python train.py --normalize_top_k=true --balance_loss=0.000191 --beta1=0.9 --grad_clip=1.0 --steps=7512 --dataset="wikipedia_en"
Below are experts of layer 3 (counted from 0) of a mixture-of-experts language model. Rows are named router (the router's row for the expert), up (a neuron's input weights, with its number), down (a neuron's output weights, with its number) and show model dimensions 0-127. Each number is 50 + 12 x the weight over its row's rms, rounded and kept within 0 to 99.
After each expert's rows: a language model's description of what the expert responds to; "comes before" lists some tokens at least twice as common just after its tokens as in all text. This comes from a sample of Wikipedia text that the model never trained on. Tokens count by the router's weight.

# expert 51
router:52 42 63 42 52 34 62 38 36 30 47 39 55 55 30 40 63 40 37 38 54 62 48 25 45 79 68 53 63 55 69 42 57 55 42 66 30 55 54 58 42 53 37 51 48 32 44 62 52 48 52 42 51 53 57 47 53 30 43 50 60 53 43 54 30 69 53 46 61 43 26 51 52 48 35 46 70 30 59 70 68 53 65 64 38 40 40 56 66 53 76 50 46 56 62 56 40 48 60 72 42 38 79 54 51 56 62 62 56 52 26 56 47 74 47 50 55 73 58 41 53 57 30 37 48 53 77 47
up2:61 60 66 44 63 54 45 21 50 51 72 60 46 36 34 62 69 47 60 71 51 72 44 52 45 45 49 40 70 54 37 28 54 45 38 62 49 47 41 48 36 48 48 37 49 55 57 45 43 60 54 50 69 63 40 60 55 61 49 57 65 57 56 58 57 59 60 46 63 60 30 50 35 45 68 40 34 38 49 29 56 50 44 25 28 67 59 40 41 52 64 61 52 54 45 62 56 58 35 34 60 39 62 51 50 63 41 47 35 40 75 21 42 33 45 63 41 59 29 49 42 52 65 47 83 52 34 48
down2:49 53 27 57 58 50 42 34 45 44 50 63 50 40 48 46 31 55 56 56 52 46 23 42 62 50 41 31 53 44 55 53 35 38 53 75 73 51 58 58 68 72 50 46 47 56 43 37 63 49 61 41 64 42 33 47 42 33 60 49 44 35 44 29 13 43 51 65 64 61 43 29 36 54 85 37 33 37 33 57 69 62 42 51 38 38 38 45 54 55 57 57 65 55 75 56 45 66 40 48 64 43 45 61 49 48 59 35 52 42 59 56 73 39 43 60 49 48 38 47 47 75 52 51 67 54 41 46
up3:66 64 54 59 68 53 63 37 35 43 64 45 55 56 59 25 95 49 54 43 70 36 45 46 47 59 33 35 77 34 44 29 64 54 65 51 41 56 60 41 54 56 18 53 53 51 49 37 57 55 32 49 53 65 62 39 55 47 34 32 38 56 47 67 61 47 43 69 44 43 51 63 35 38 47 52 44 58 50 44 33 50 45 48 33 70 43 44 50 46 59 42 52 59 56 58 28 59 46 46 83 51 58 46 49 46 44 34 36 53 44 43 59 42 38 52 46 71 43 63 38 62 53 31 55 35 41 52
down3:35 56 42 55 40 66 52 36 49 47 51 38 30 54 41 63 53 37 54 76 56 64 22 62 35 51 52 50 39 40 49 64 41 50 44 46 30 44 68 47 57 50 65 65 36 57 79 45 45 48 52 50 66 21 44 46 55 61 66 65 28 67 60 51 51 48 45 40 57 40 51 32 68 65 59 60 29 60 72 59 65 49 48 51 56 57 59 46 68 42 59 54 59 49 48 71 33 42 51 57 43 54 41 20 67 50 53 40 63 74 60 53 52 43 55 54 59 56 34 59 63 49 72 77 58 38 39 54
up4:53 53 66 51 53 53 55 27 37 58 59 53 40 29 57 50 69 31 49 42 47 36 64 58 68 53 55 25 54 48 52 52 57 70 28 55 46 41 55 42 31 39 44 60 20 54 54 57 64 52 59 63 59 58 53 52 52 32 69 45 50 35 63 62 56 45 51 48 43 60 62 41 20 41 51 51 46 52 55 45 23 58 39 42 37 41 59 52 28 50 64 47 37 46 25 43 36 46 67 43 55 24 50 21 56 52 49 31 54 34 66 39 69 69 55 40 43 70 59 50 33 70 62 45 48 47 38 45
down4:61 57 78 46 56 67 60 41 36 59 52 54 51 41 50 22 35 24 32 47 52 62 25 32 42 52 41 51 58 64 49 41 63 35 54 49 57 55 55 47 44 38 59 63 81 60 37 52 28 47 64 52 64 44 48 38 47 61 49 50 63 57 44 62 61 48 42 48 46 49 64 61 61 49 46 41 64 37 53 40 47 65 29 45 44 51 64 44 53 51 58 21 29 41 62 43 45 56 37 73 56 38 48 64 59 57 42 52 54 43 66 48 38 76 29 60 46 60 75 69 53 46 56 68 55 65 75 45
up5:53 61 64 25 85 35 72 42 45 59 54 36 36 51 50 55 70 41 76 58 45 76 47 52 46 57 37 43 65 51 47 30 56 54 38 45 46 49 41 40 44 54 33 59 52 58 46 39 44 53 61 59 60 75 48 49 52 58 33 45 46 62 41 75 45 36 50 49 32 53 48 62 52 60 62 45 36 63 64 52 42 53 45 44 22 47 62 52 32 52 61 46 48 53 18 54 45 55 64 51 56 45 83 70 64 45 40 46 34 54 52 32 65 42 52 39 44 60 44 43 43 57 62 39 72 60 39 64
down5:90 76 49 72 63 34 33 42 55 62 53 44 62 66 61 72 35 43 41 73 34 53 56 55 43 53 39 26 33 43 50 48 64 37 63 58 37 38 51 51 67 51 52 42 45 54 40 46 62 44 47 48 42 43 62 39 47 47 44 40 49 47 66 52 51 59 76 38 76 63 44 50 36 22 60 61 41 33 42 47 50 60 40 62 41 41 45 51 45 35 35 38 34 54 77 52 61 34 47 49 51 65 43 57 53 51 46 59 50 48 50 54 44 44 60 55 67 70 45 45 51 54 71 32 60 54 25 56
Description: Relational prepositions. Prepositions of, by, from, into, via, through following a noun or participle, as in subject of, isolated from, set by.
comes before: " the", " a", " his", ":", " its", " S"

# expert 49
router:53 54 61 35 53 52 66 32 22 34 67 52 54 41 45 43 78 54 51 48 54 60 47 58 44 61 49 49 58 44 35 49 73 43 55 60 49 61 50 57 41 54 34 54 70 43 56 59 60 50 40 47 66 84 42 54 60 43 58 48 45 45 44 67 41 52 41 60 39 38 34 54 30 67 53 70 53 38 39 70 50 51 40 67 20 30 43 51 59 43 83 44 27 56 53 45 40 59 47 68 53 47 69 68 63 65 62 49 56 39 31 51 54 57 44 50 53 64 73 55 38 72 47 60 53 58 63 36
up2:54 64 79 49 62 57 60 47 47 37 44 31 48 57 42 46 52 48 55 53 52 67 39 50 41 78 55 55 66 87 72 25 47 53 35 39 27 40 56 46 24 42 37 62 42 40 34 56 58 64 57 51 49 55 64 47 45 50 42 54 61 42 42 63 67 72 47 24 65 75 46 50 56 57 58 53 50 50 65 55 55 59 48 56 49 44 57 43 35 47 73 58 39 40 41 53 68 47 61 61 72 53 72 50 58 54 43 43 55 63 47 50 50 59 50 46 51 82 27 36 49 59 57 53 52 57 69 52
down2:55 55 58 57 37 50 45 29 54 43 49 35 58 42 59 60 54 52 47 53 49 71 45 49 50 28 31 58 52 60 59 53 53 43 48 50 46 73 32 48 99 48 67 53 43 35 33 39 57 46 47 45 34 58 24 44 47 41 58 35 53 51 25 51 78 51 63 45 52 47 70 68 31 50 48 58 34 57 47 41 38 44 46 35 55 71 59 64 45 44 51 57 41 57 59 62 50 34 50 63 58 54 50 35 46 59 37 53 78 41 37 59 28 50 60 57 48 57 70 35 43 29 46 51 48 49 64 41
up3:46 49 71 59 68 53 61 53 48 50 46 43 24 66 47 39 61 52 46 54 29 54 41 34 21 69 44 65 69 54 46 37 47 64 37 45 49 50 71 41 24 66 39 68 53 46 51 61 50 55 75 31 44 54 71 37 36 53 24 30 39 33 50 40 54 69 56 40 52 53 44 63 48 44 59 46 52 50 53 62 54 58 56 53 34 47 69 40 38 49 83 57 35 47 41 60 52 57 64 64 64 55 79 39 53 49 41 39 47 41 40 48 52 63 47 49 46 76 39 38 51 56 46 33 59 49 58 61
down3:43 45 36 36 62 62 47 61 45 36 49 43 54 45 53 62 43 41 61 69 44 52 49 60 51 55 37 41 41 41 58 64 45 74 45 51 53 71 45 51 79 98 46 55 50 52 45 29 40 52 20 58 50 47 34 35 59 45 48 42 46 49 31 61 56 48 58 58 25 41 42 55 29 37 62 44 45 60 68 57 79 63 29 52 41 51 43 43 35 48 57 38 54 41 45 38 53 40 53 67 57 52 49 56 48 70 70 55 61 65 42 44 48 65 54 51 66 50 48 38 21 54 36 57 55 51 60 31
up4:60 32 55 58 78 45 70 46 47 51 54 39 24 55 45 33 59 48 35 59 42 52 51 39 46 63 56 34 73 61 52 33 52 61 46 41 64 64 82 53 17 61 45 38 44 36 32 56 57 49 64 45 47 59 57 56 56 52 37 51 47 38 38 33 69 69 55 40 60 48 42 61 51 43 37 34 59 54 69 41 36 32 60 42 26 59 62 46 36 43 63 42 23 59 47 54 55 36 44 74 53 38 73 44 60 45 44 54 50 48 44 59 63 50 43 41 40 74 57 33 50 47 51 35 50 40 58 54
down4:58 48 38 53 55 56 34 67 53 62 41 58 63 58 64 62 26 72 32 45 45 38 21 64 80 50 47 52 67 59 45 50 49 50 52 74 62 42 45 47 56 54 72 62 59 56 66 47 50 48 31 65 36 46 39 45 60 37 54 35 86 47 68 40 59 52 36 46 58 40 45 49 63 36 59 44 46 42 46 34 40 17 60 59 68 61 31 44 59 50 34 47 55 43 66 51 48 45 66 52 46 53 60 62 52 60 48 45 31 56 57 40 54 42 37 47 58 47 45 74 55 43 32 26 41 34 47 40
up5:54 50 58 64 63 47 64 58 44 42 49 54 56 53 50 32 51 46 52 47 43 45 43 44 71 63 63 41 55 42 65 44 49 50 67 35 43 53 56 55 43 32 57 28 38 66 56 78 69 52 55 53 39 78 26 35 38 52 26 19 34 53 41 38 52 77 59 39 42 40 41 41 75 61 44 46 45 36 53 55 45 60 52 32 45 38 64 49 53 44 62 62 35 32 53 68 41 66 67 65 67 64 73 42 66 42 55 44 42 62 42 37 49 46 63 59 43 46 60 45 54 76 64 35 47 62 55 45
down5:40 56 40 36 49 43 53 41 41 53 53 53 70 39 69 65 32 46 29 54 51 27 49 67 63 62 34 36 31 52 42 49 51 42 46 55 64 67 67 56 53 41 45 56 60 67 62 57 33 65 46 63 48 51 46 47 39 49 30 38 45 58 58 59 50 39 51 45 42 50 44 34 40 37 45 35 58 30 61 26 31 45 45 57 36 65 40 81 60 42 62 38 61 61 65 44 55 39 41 54 69 54 69 67 48 58 65 79 35 46 57 25 42 41 33 30 45 44 31 34 52 61 42 53 40 60 51 64
Description: Final year digits. Final digits of years and numbers inside ranges, parentheses and tables, like 200-3 and 201-0, plus the ending ion in Battalion and Albion.
comes before: " |", ",", "–", ")", ";", "."

# expert 62
router:61 57 52 38 58 29 74 36 39 46 66 41 46 57 41 43 64 54 45 43 46 62 39 38 35 84 56 48 63 44 51 22 55 48 70 56 57 42 54 41 48 45 28 51 58 48 50 44 53 62 41 32 67 59 63 44 58 36 41 42 58 56 59 65 39 41 59 63 43 33 38 44 42 54 44 57 60 44 64 76 44 45 47 54 27 33 49 54 53 29 67 50 41 66 47 60 53 44 57 76 66 42 86 66 65 48 32 51 45 65 35 70 57 62 50 49 48 62 44 48 56 61 23 47 51 36 52 45
up2:62 59 62 39 60 64 67 46 46 31 73 22 40 47 38 21 64 45 72 59 64 43 53 48 47 65 62 37 55 55 57 29 63 62 30 64 33 65 64 57 40 51 48 54 51 37 47 66 52 61 49 68 57 62 61 66 38 57 51 51 19 39 53 51 48 60 34 29 53 50 55 51 64 58 78 22 36 57 59 47 56 64 45 54 42 49 44 55 52 63 57 55 32 40 37 57 47 49 58 46 48 49 49 30 44 52 69 49 43 40 30 63 60 47 34 55 54 67 42 43 54 67 55 38 71 51 62 61
down2:54 57 42 42 45 51 55 51 55 57 37 56 36 38 35 53 64 60 64 49 60 54 32 41 72 54 57 39 47 28 57 50 45 38 60 30 59 49 48 62 78 44 56 50 58 56 49 57 28 40 36 52 53 55 22 39 61 72 54 59 51 65 70 47 46 40 40 21 41 57 47 55 43 39 50 61 46 72 54 54 53 46 77 41 71 60 37 41 44 77 52 61 30 35 42 49 46 39 44 66 34 29 56 50 37 69 65 46 42 50 58 42 40 35 60 62 43 40 63 46 44 38 12 49 39 57 55 47
up3:67 39 74 48 78 57 51 34 50 36 55 27 48 64 41 23 68 33 56 47 50 46 54 44 50 72 48 41 68 49 59 60 46 47 28 70 32 62 53 52 15 49 41 56 45 47 42 61 61 58 52 61 55 67 45 47 66 32 39 40 47 61 49 57 72 55 32 58 57 60 39 55 49 59 40 38 36 49 51 43 50 47 38 45 48 73 39 59 48 52 63 45 29 45 46 54 55 61 57 47 61 55 64 43 48 58 68 59 58 46 39 55 48 70 37 36 65 73 60 36 43 55 31 20 68 55 46 50
down3:56 40 38 66 54 40 36 50 54 58 48 38 38 42 54 53 69 80 38 21 76 51 27 45 62 47 64 73 65 42 41 52 35 50 69 52 46 27 58 43 50 52 48 46 51 55 56 44 32 47 60 55 55 50 56 29 52 63 52 53 54 52 56 52 54 52 49 34 47 61 26 72 56 57 73 49 77 37 56 45 45 67 89 55 69 55 41 30 50 63 79 47 42 53 61 52 51 54 59 73 57 48 43 62 51 51 50 48 47 35 55 35 40 61 47 61 39 51 66 40 50 58 70 57 44 49 48 51
up4:28 60 56 44 45 46 49 46 41 51 70 36 38 48 66 56 57 16 53 36 75 42 37 40 45 56 60 53 48 58 45 35 35 72 53 37 48 81 59 47 42 43 50 42 43 49 42 42 55 43 87 49 62 39 58 48 52 75 52 59 56 49 59 54 51 52 49 44 52 32 53 57 50 49 33 40 44 71 47 30 61 70 51 47 48 39 37 43 46 42 64 59 36 34 51 38 47 54 56 33 54 44 69 33 82 46 69 53 52 36 66 71 50 41 33 48 46 64 47 54 64 52 37 65 59 34 33 39
down4:26 56 18 19 49 47 55 56 39 64 46 56 48 57 47 63 34 52 45 42 52 42 54 56 40 47 61 60 59 57 48 50 40 34 60 32 55 43 28 27 55 42 63 59 54 35 53 50 60 40 54 46 60 58 61 43 60 35 68 64 41 38 48 47 51 31 53 27 39 42 36 64 38 37 45 66 68 56 33 48 46 50 64 63 68 38 56 45 42 48 40 48 50 48 48 42 72 52 35 50 25 43 60 64 35 38 59 47 55 51 64 53 27 24 48 36 38 42 21 47 49 47 36 32 33 54 47 23
up5:58 35 57 42 45 61 63 43 59 33 48 57 39 66 40 34 61 38 56 79 59 43 49 54 57 52 66 53 60 31 63 39 65 63 35 49 42 50 69 83 53 52 39 55 43 41 51 63 50 58 63 56 54 52 70 41 51 49 38 55 45 22 50 38 61 64 35 66 41 53 39 93 48 61 33 42 33 43 49 51 46 50 44 48 56 69 37 47 51 54 45 68 49 48 37 49 36 60 41 60 55 60 63 48 55 68 39 40 78 34 43 39 60 54 65 45 35 52 52 43 52 39 70 55 62 44 34 73
down5:54 35 53 31 55 43 57 48 39 36 55 44 40 59 51 68 67 51 65 47 38 44 50 63 33 45 50 50 72 54 42 59 57 57 48 66 31 69 41 85 61 66 40 61 44 38 43 37 62 70 62 60 64 52 44 51 39 28 53 31 55 55 35 63 27 51 38 50 60 33 38 29 46 54 39 43 59 30 38 48 46 53 40 56 37 43 62 60 66 57 64 66 32 70 46 64 43 43 57 46 24 66 60 58 42 46 57 39 36 42 61 53 25 55 64 47 73 52 49 67 56 40 65 50 57 65 50 42
Description: Word-final pieces, possessives. Apostrophes in possessives like Vienna's and 90's, and word-final pieces in names and words such as y, man, ney, ter.
comes before: "s", ",", "t", " (", "'", "idge"

# expert 36
router:65 31 65 54 68 42 75 40 43 43 54 33 43 28 38 35 75 42 61 36 44 54 53 42 38 56 59 25 63 69 55 19 68 64 38 55 31 57 53 52 34 53 46 47 38 49 47 72 73 42 50 47 55 75 32 50 67 46 37 42 51 48 43 52 47 49 53 57 27 51 45 54 48 55 49 57 69 51 45 56 52 41 46 49 25 49 52 51 61 49 73 41 21 48 54 57 61 53 53 48 44 52 65 71 67 61 42 53 39 44 38 63 33 63 54 40 51 64 45 28 62 45 40 32 63 49 50 49
up2:52 66 62 51 38 38 53 49 37 32 56 34 31 49 48 59 58 56 62 56 49 56 44 35 53 70 49 67 51 52 30 45 64 38 56 61 59 55 44 46 60 41 54 67 62 42 52 49 55 49 51 67 39 57 33 36 53 59 67 48 53 48 46 56 38 53 31 60 78 43 46 47 59 63 33 61 41 54 57 80 72 74 45 69 45 54 68 37 42 39 64 31 38 48 58 39 58 38 45 49 49 54 75 62 47 47 30 26 60 42 39 33 59 60 23 64 49 77 58 64 30 71 59 47 43 43 46 53
down2:30 33 41 53 68 53 32 74 41 59 62 71 37 48 33 48 68 63 42 52 44 39 43 55 54 56 60 36 38 71 54 54 41 52 44 65 44 40 47 39 45 57 41 78 53 62 42 56 49 51 54 26 37 58 40 57 40 36 48 85 53 47 40 45 52 34 50 44 51 46 51 58 49 43 51 64 44 21 48 52 46 37 58 42 40 59 33 74 32 46 44 66 69 37 43 78 61 57 70 41 66 65 43 72 48 57 43 52 22 43 37 48 54 48 39 58 42 42 71 54 51 50 33 43 57 50 60 45
up3:61 40 54 53 47 44 71 48 56 53 65 40 49 51 39 42 62 73 56 62 55 67 51 63 96 55 48 51 53 62 35 37 46 20 68 42 39 48 60 63 61 35 33 45 47 44 49 49 32 80 50 38 50 40 47 46 53 33 42 27 34 58 35 25 48 51 51 49 41 61 54 68 49 42 60 23 60 40 57 47 50 37 49 44 63 42 26 58 51 66 45 70 49 62 62 53 33 43 31 50 51 40 59 60 45 47 43 56 51 51 49 39 73 65 52 47 41 78 58 51 51 63 45 42 40 51 56 59
down3:49 38 52 63 60 62 44 58 51 60 47 39 72 40 49 42 41 70 59 57 30 56 61 47 48 16 54 56 50 67 47 54 27 47 66 45 19 53 50 15 46 46 61 47 43 38 32 53 45 59 46 60 64 28 30 46 73 54 44 54 58 37 35 35 46 47 64 63 40 58 55 47 57 51 57 53 68 52 69 34 54 33 38 36 70 58 50 60 65 58 46 56 49 64 32 65 49 37 36 44 66 43 52 61 55 50 51 67 49 32 61 66 57 63 52 54 55 58 31 57 45 65 49 34 30 55 66 61
up4:26 45 61 47 63 37 81 43 49 31 76 45 48 55 61 76 53 41 46 54 55 52 58 65 55 64 52 54 52 40 56 41 41 49 32 46 54 29 28 67 49 40 47 77 59 59 48 39 48 61 36 49 43 62 49 49 37 17 49 40 55 65 41 30 44 53 34 58 43 52 42 58 70 63 54 56 54 49 51 57 68 57 44 45 42 52 56 34 39 51 65 74 42 47 49 49 35 51 59 53 37 52 91 47 60 59 44 58 63 47 50 23 44 47 21 43 41 63 61 48 48 59 39 48 56 67 47 46
down4:43 27 49 73 62 48 38 52 65 44 37 59 44 56 61 48 12 52 60 41 69 47 68 38 34 35 43 43 45 47 38 58 33 46 44 35 66 50 51 45 61 41 91 52 40 59 52 50 61 37 42 36 70 58 38 52 22 39 55 55 51 49 32 61 50 38 58 64 47 37 54 58 42 51 49 57 41 49 42 39 52 41 38 54 62 48 61 62 45 54 48 58 70 62 51 72 43 46 42 30 34 54 47 34 81 59 46 63 45 41 61 59 59 45 55 41 33 50 41 41 57 29 57 49 43 45 22 51
up5:57 60 59 48 57 29 64 46 41 34 42 63 45 28 42 70 47 57 76 50 68 71 45 67 50 87 61 29 48 43 41 52 41 39 41 44 33 37 45 52 55 45 57 81 61 63 72 43 45 50 57 51 42 47 39 43 51 30 39 68 59 69 46 57 49 58 58 56 56 27 47 48 34 39 54 49 49 64 33 48 44 32 43 66 49 53 60 48 44 53 59 37 58 34 44 26 58 38 42 43 56 59 56 41 56 62 45 40 64 50 38 38 80 70 46 61 58 60 56 42 60 71 61 60 61 49 55 63
down5:60 62 55 46 52 64 33 47 48 45 26 36 63 39 43 45 46 42 52 31 38 68 46 47 53 58 51 40 49 51 12 45 70 53 74 49 67 52 44 38 47 45 20 66 71 43 72 48 55 43 64 67 45 44 43 53 55 37 64 55 45 41 59 56 55 55 63 56 78 47 61 54 32 44 58 58 73 36 55 54 43 49 33 39 46 49 31 50 40 37 59 47 45 61 35 68 48 40 69 59 37 53 44 51 62 49 48 37 34 29 65 27 53 55 50 70 62 33 43 45 37 56 45 29 63 38 63 42
Description: Lowercase word-initial fragments. Single lowercase letters or short onsets starting a split word, like m(oth), h(ockey), v(oyage), plus bare spaces before numbers and units.
comes before: "2", "1", "3", "all", "ap", "ill"

# expert 40
router:60 48 57 50 56 76 60 29 45 49 52 50 49 38 53 48 66 64 44 51 66 58 31 51 42 65 59 40 67 53 53 54 68 55 59 46 40 56 48 50 33 69 34 65 53 46 34 42 59 45 38 51 63 81 26 57 77 49 48 41 52 38 61 56 44 42 49 47 52 31 44 64 45 61 45 66 61 48 43 60 47 33 43 72 29 47 41 42 57 40 89 43 18 47 59 63 55 55 62 59 56 31 74 53 51 64 37 53 42 50 39 66 53 66 48 56 54 69 61 50 50 64 47 39 53 33 62 35
up2:71 50 71 52 74 34 55 35 49 45 66 26 27 49 34 29 66 29 58 45 36 42 53 46 49 72 59 42 45 42 52 10 56 59 54 36 45 56 64 45 33 50 37 39 53 60 40 59 55 53 63 60 60 54 65 40 43 38 36 56 46 62 34 52 50 59 53 45 49 69 47 61 54 48 56 34 54 43 54 60 65 56 61 39 40 50 49 49 32 53 79 67 27 53 43 35 56 58 62 57 47 51 74 53 58 38 39 43 65 46 52 65 48 50 46 38 44 65 43 36 48 75 51 61 74 55 59 57
down2:60 44 68 79 56 62 50 58 66 52 81 38 48 52 50 58 48 56 43 41 42 61 33 57 60 63 32 44 72 56 48 42 60 26 52 58 43 68 52 47 51 52 30 66 81 49 45 55 32 49 49 56 57 39 45 50 64 34 51 30 51 50 65 59 54 37 46 69 50 57 53 52 34 56 58 39 29 47 73 42 66 44 41 51 49 46 43 48 48 57 47 44 40 41 65 61 47 52 49 55 73 49 56 67 57 19 48 38 49 49 19 40 48 52 61 44 49 53 15 67 60 53 29 60 41 61 44 63
up3:28 55 35 44 51 30 72 42 40 18 76 54 68 64 35 65 66 58 52 47 74 45 40 55 74 69 54 53 46 64 44 53 61 53 46 59 49 55 32 41 55 60 43 58 34 54 57 62 52 48 50 55 39 69 47 56 56 60 59 41 37 32 58 45 38 66 38 39 38 38 39 52 30 49 59 47 33 72 58 51 50 38 75 58 48 67 42 32 68 33 65 51 31 61 46 59 49 56 58 47 60 71 60 55 53 49 57 62 58 59 52 50 41 49 41 45 71 60 49 49 63 68 26 65 66 52 54 47
down3:31 51 49 45 56 69 47 50 42 35 52 49 57 46 37 60 38 73 43 43 60 52 36 33 48 32 40 39 39 60 51 57 43 42 63 57 54 53 42 78 56 36 55 49 60 62 33 28 70 57 44 56 77 46 44 52 48 53 60 46 21 56 36 47 46 53 26 52 39 35 41 44 46 40 53 62 45 57 79 36 56 50 60 62 34 58 47 56 52 52 39 39 61 41 56 65 66 56 79 52 43 73 49 58 54 64 51 51 45 59 34 53 47 67 13 57 60 65 40 37 70 55 29 64 57 53 35 39
up4:46 48 60 39 63 23 76 44 61 45 68 40 26 59 31 16 78 29 78 51 42 64 64 44 42 92 51 44 57 57 54 19 36 59 37 56 34 47 55 40 55 58 45 57 52 32 43 46 40 53 53 48 54 40 54 45 46 45 47 55 62 50 43 53 60 52 58 28 48 59 40 40 49 57 46 30 43 47 55 54 47 61 51 66 37 40 60 58 41 64 64 57 46 42 50 39 32 52 47 66 49 55 55 67 53 47 49 41 51 22 40 45 56 55 42 40 49 54 39 43 56 55 38 57 60 44 47 73
down4:58 60 47 43 57 69 28 52 41 40 30 39 43 35 36 40 34 42 62 54 59 45 48 38 47 25 39 44 45 61 41 57 65 59 52 26 63 66 45 66 47 54 68 50 41 60 52 39 49 43 47 70 51 38 45 52 76 69 33 74 62 28 50 51 34 54 61 58 29 49 64 55 34 52 73 53 54 47 38 33 48 57 47 41 54 67 60 48 52 55 39 53 19 54 53 62 40 57 64 43 40 58 45 32 74 32 44 51 51 51 60 74 53 68 58 28 51 59 51 57 41 41 59 65 45 75 50 43
up5:49 53 67 40 53 36 56 42 49 54 57 47 54 36 35 52 53 43 64 69 39 62 48 17 54 53 55 57 57 34 50 22 46 20 50 57 54 47 54 59 42 34 60 41 70 35 47 63 50 37 71 56 44 72 44 44 45 38 42 55 50 55 35 61 70 66 29 56 42 67 41 49 42 46 39 46 41 32 48 49 61 48 64 51 53 44 43 32 35 48 61 40 35 67 53 51 50 61 43 74 49 50 83 58 59 65 68 44 73 40 41 50 64 62 50 51 71 38 43 22 63 62 47 60 51 54 67 34
down5:54 51 54 62 59 41 47 51 31 45 55 58 25 28 34 54 88 56 46 49 66 58 61 50 63 75 50 51 50 53 65 50 57 38 50 53 50 27 26 43 43 43 50 75 51 41 28 40 68 29 56 46 52 61 66 46 32 48 40 36 54 53 67 43 27 57 43 48 48 69 66 52 48 53 50 52 51 48 50 46 66 44 50 34 58 42 68 39 39 66 44 47 41 35 44 40 36 68 35 77 54 54 49 58 25 61 45 53 38 47 46 54 27 26 33 50 57 54 49 59 42 41 32 51 60 60 56 66
Description: Mixed stems and digits. Digit 0 and other digits within numbers, and mid-frequency stems like ass in class, lost, view, present, port, Roman, County.
comes before: " |", "ed", ")", ".", "–", " /"

# expert 22
router:52 37 52 36 67 35 79 52 33 41 52 39 61 47 33 48 74 39 53 47 34 65 54 41 49 58 61 45 57 65 47 36 71 62 50 67 55 55 45 59 32 56 40 67 67 60 70 53 63 46 52 48 73 70 45 37 75 31 49 42 47 58 36 50 55 42 50 41 53 44 21 51 52 64 32 43 44 45 65 71 50 47 59 56 36 49 41 48 44 45 74 46 39 38 56 46 47 48 65 61 54 53 62 51 56 52 62 33 56 48 29 49 59 74 59 53 47 96 51 41 62 58 46 54 56 50 64 48
up2:48 50 69 45 73 45 58 33 66 66 62 44 43 59 59 49 62 40 46 55 69 63 44 45 49 94 41 43 60 27 55 26 68 59 60 52 46 49 35 50 44 51 33 41 45 55 26 37 53 54 51 44 43 65 51 57 45 55 39 37 57 43 38 53 37 79 27 59 51 35 59 58 44 49 48 53 52 54 63 72 42 34 47 38 30 40 54 46 76 44 77 65 37 57 39 55 43 71 35 51 50 63 72 47 55 51 28 42 46 48 45 41 44 50 30 42 46 57 52 50 50 70 51 51 64 62 42 48
down2:62 48 58 62 46 52 24 68 70 53 70 62 41 57 59 65 51 45 36 28 60 54 48 52 26 62 62 49 56 43 68 43 54 31 36 37 42 56 78 59 36 37 43 60 46 43 54 37 61 51 44 64 32 56 29 50 81 62 53 35 40 52 83 49 41 70 57 39 52 46 45 36 52 25 51 49 60 53 47 45 61 53 49 57 54 68 52 32 52 60 66 39 52 64 44 61 62 34 40 55 41 48 50 28 41 53 33 74 65 53 61 58 29 56 40 34 68 51 56 63 44 48 54 56 51 53 53 44
up3:65 29 67 58 67 64 35 14 51 49 62 47 25 51 53 39 66 38 47 62 50 61 33 50 40 67 45 55 75 36 68 49 39 36 41 46 41 55 58 49 51 55 54 52 49 23 40 51 68 58 30 58 49 72 40 61 46 56 50 35 33 50 54 60 48 63 52 62 50 67 54 51 46 52 54 41 60 48 41 58 47 42 24 41 36 53 53 45 50 30 45 45 49 56 33 62 58 70 67 57 46 58 80 46 51 59 57 52 48 17 50 65 37 46 53 38 56 63 49 36 39 41 56 41 73 56 59 33
down3:41 65 51 70 35 67 49 56 51 61 69 65 60 20 52 42 49 52 55 39 52 46 39 41 48 51 42 41 54 22 66 75 72 73 71 64 52 54 51 51 40 32 21 52 63 57 29 49 55 43 40 59 56 52 43 47 55 30 57 53 46 36 26 63 50 48 53 56 44 67 46 84 53 31 64 60 60 39 63 42 47 59 31 40 65 47 69 46 67 53 45 43 56 24 33 49 52 60 51 48 57 50 61 58 52 46 50 27 41 61 53 42 46 54 72 43 54 36 48 72 44 48 49 51 53 54 58 59
up4:49 44 59 60 53 52 47 44 59 53 83 53 26 64 61 50 90 41 33 83 65 61 48 52 24 57 67 46 66 47 43 47 60 48 60 39 43 38 58 45 52 61 39 44 52 55 36 61 54 49 64 47 70 51 43 49 54 68 42 37 44 61 41 61 44 64 30 62 54 70 47 42 52 44 48 48 44 33 59 46 41 28 55 59 40 59 46 33 63 44 70 49 50 62 17 57 62 75 62 52 41 56 64 60 62 58 66 42 41 42 52 66 54 32 41 49 41 62 43 51 49 42 44 67 41 60 63 46
down4:31 57 49 52 30 38 59 54 35 55 48 64 57 56 61 64 34 55 36 66 50 54 67 35 42 25 38 44 26 68 48 39 61 63 58 51 40 46 43 43 60 63 60 53 52 53 38 52 44 57 41 67 55 61 44 63 81 46 51 66 69 44 47 47 48 38 48 50 70 46 59 57 56 34 33 52 46 59 50 60 49 50 33 55 60 28 65 71 63 44 55 33 51 43 75 44 58 66 48 39 29 52 51 66 34 37 79 40 37 70 49 62 39 22 66 43 44 43 53 59 61 62 45 68 47 35 46 50
up5:54 56 55 55 53 61 51 34 58 51 78 34 37 61 22 42 79 39 51 55 56 48 47 62 52 60 63 53 85 47 60 50 37 55 66 30 29 37 64 46 26 59 57 54 36 59 41 35 55 43 63 42 45 60 58 63 52 66 41 47 52 46 45 63 31 56 48 84 44 40 58 28 63 48 73 58 41 62 59 60 48 54 43 50 25 45 39 55 62 53 80 51 34 64 38 53 49 46 46 60 33 42 64 67 50 55 48 55 55 52 46 64 47 54 33 37 52 53 54 52 61 49 57 62 61 64 54 34
down5:41 44 48 65 46 54 44 60 60 72 59 63 64 63 47 82 68 38 61 53 34 68 50 60 57 36 44 32 31 34 62 46 78 23 40 56 75 58 46 54 64 31 33 66 51 45 42 49 66 64 40 72 55 43 65 48 44 45 50 25 46 54 44 50 40 40 56 45 40 30 65 31 57 51 51 65 44 46 54 53 51 55 71 71 44 42 46 50 52 39 71 55 40 44 57 68 61 60 44 54 47 53 47 63 44 60 63 51 38 52 51 32 23 49 39 53 47 30 49 31 70 43 47 56 48 49 38 55
Description: Periods and plural endings. Periods after initials, abbreviations and sentences (Ulysses S., B.C., Sr.), plus word-final s, is, ies, ins endings.
comes before: "\n", " He", "S", ",", " The", "."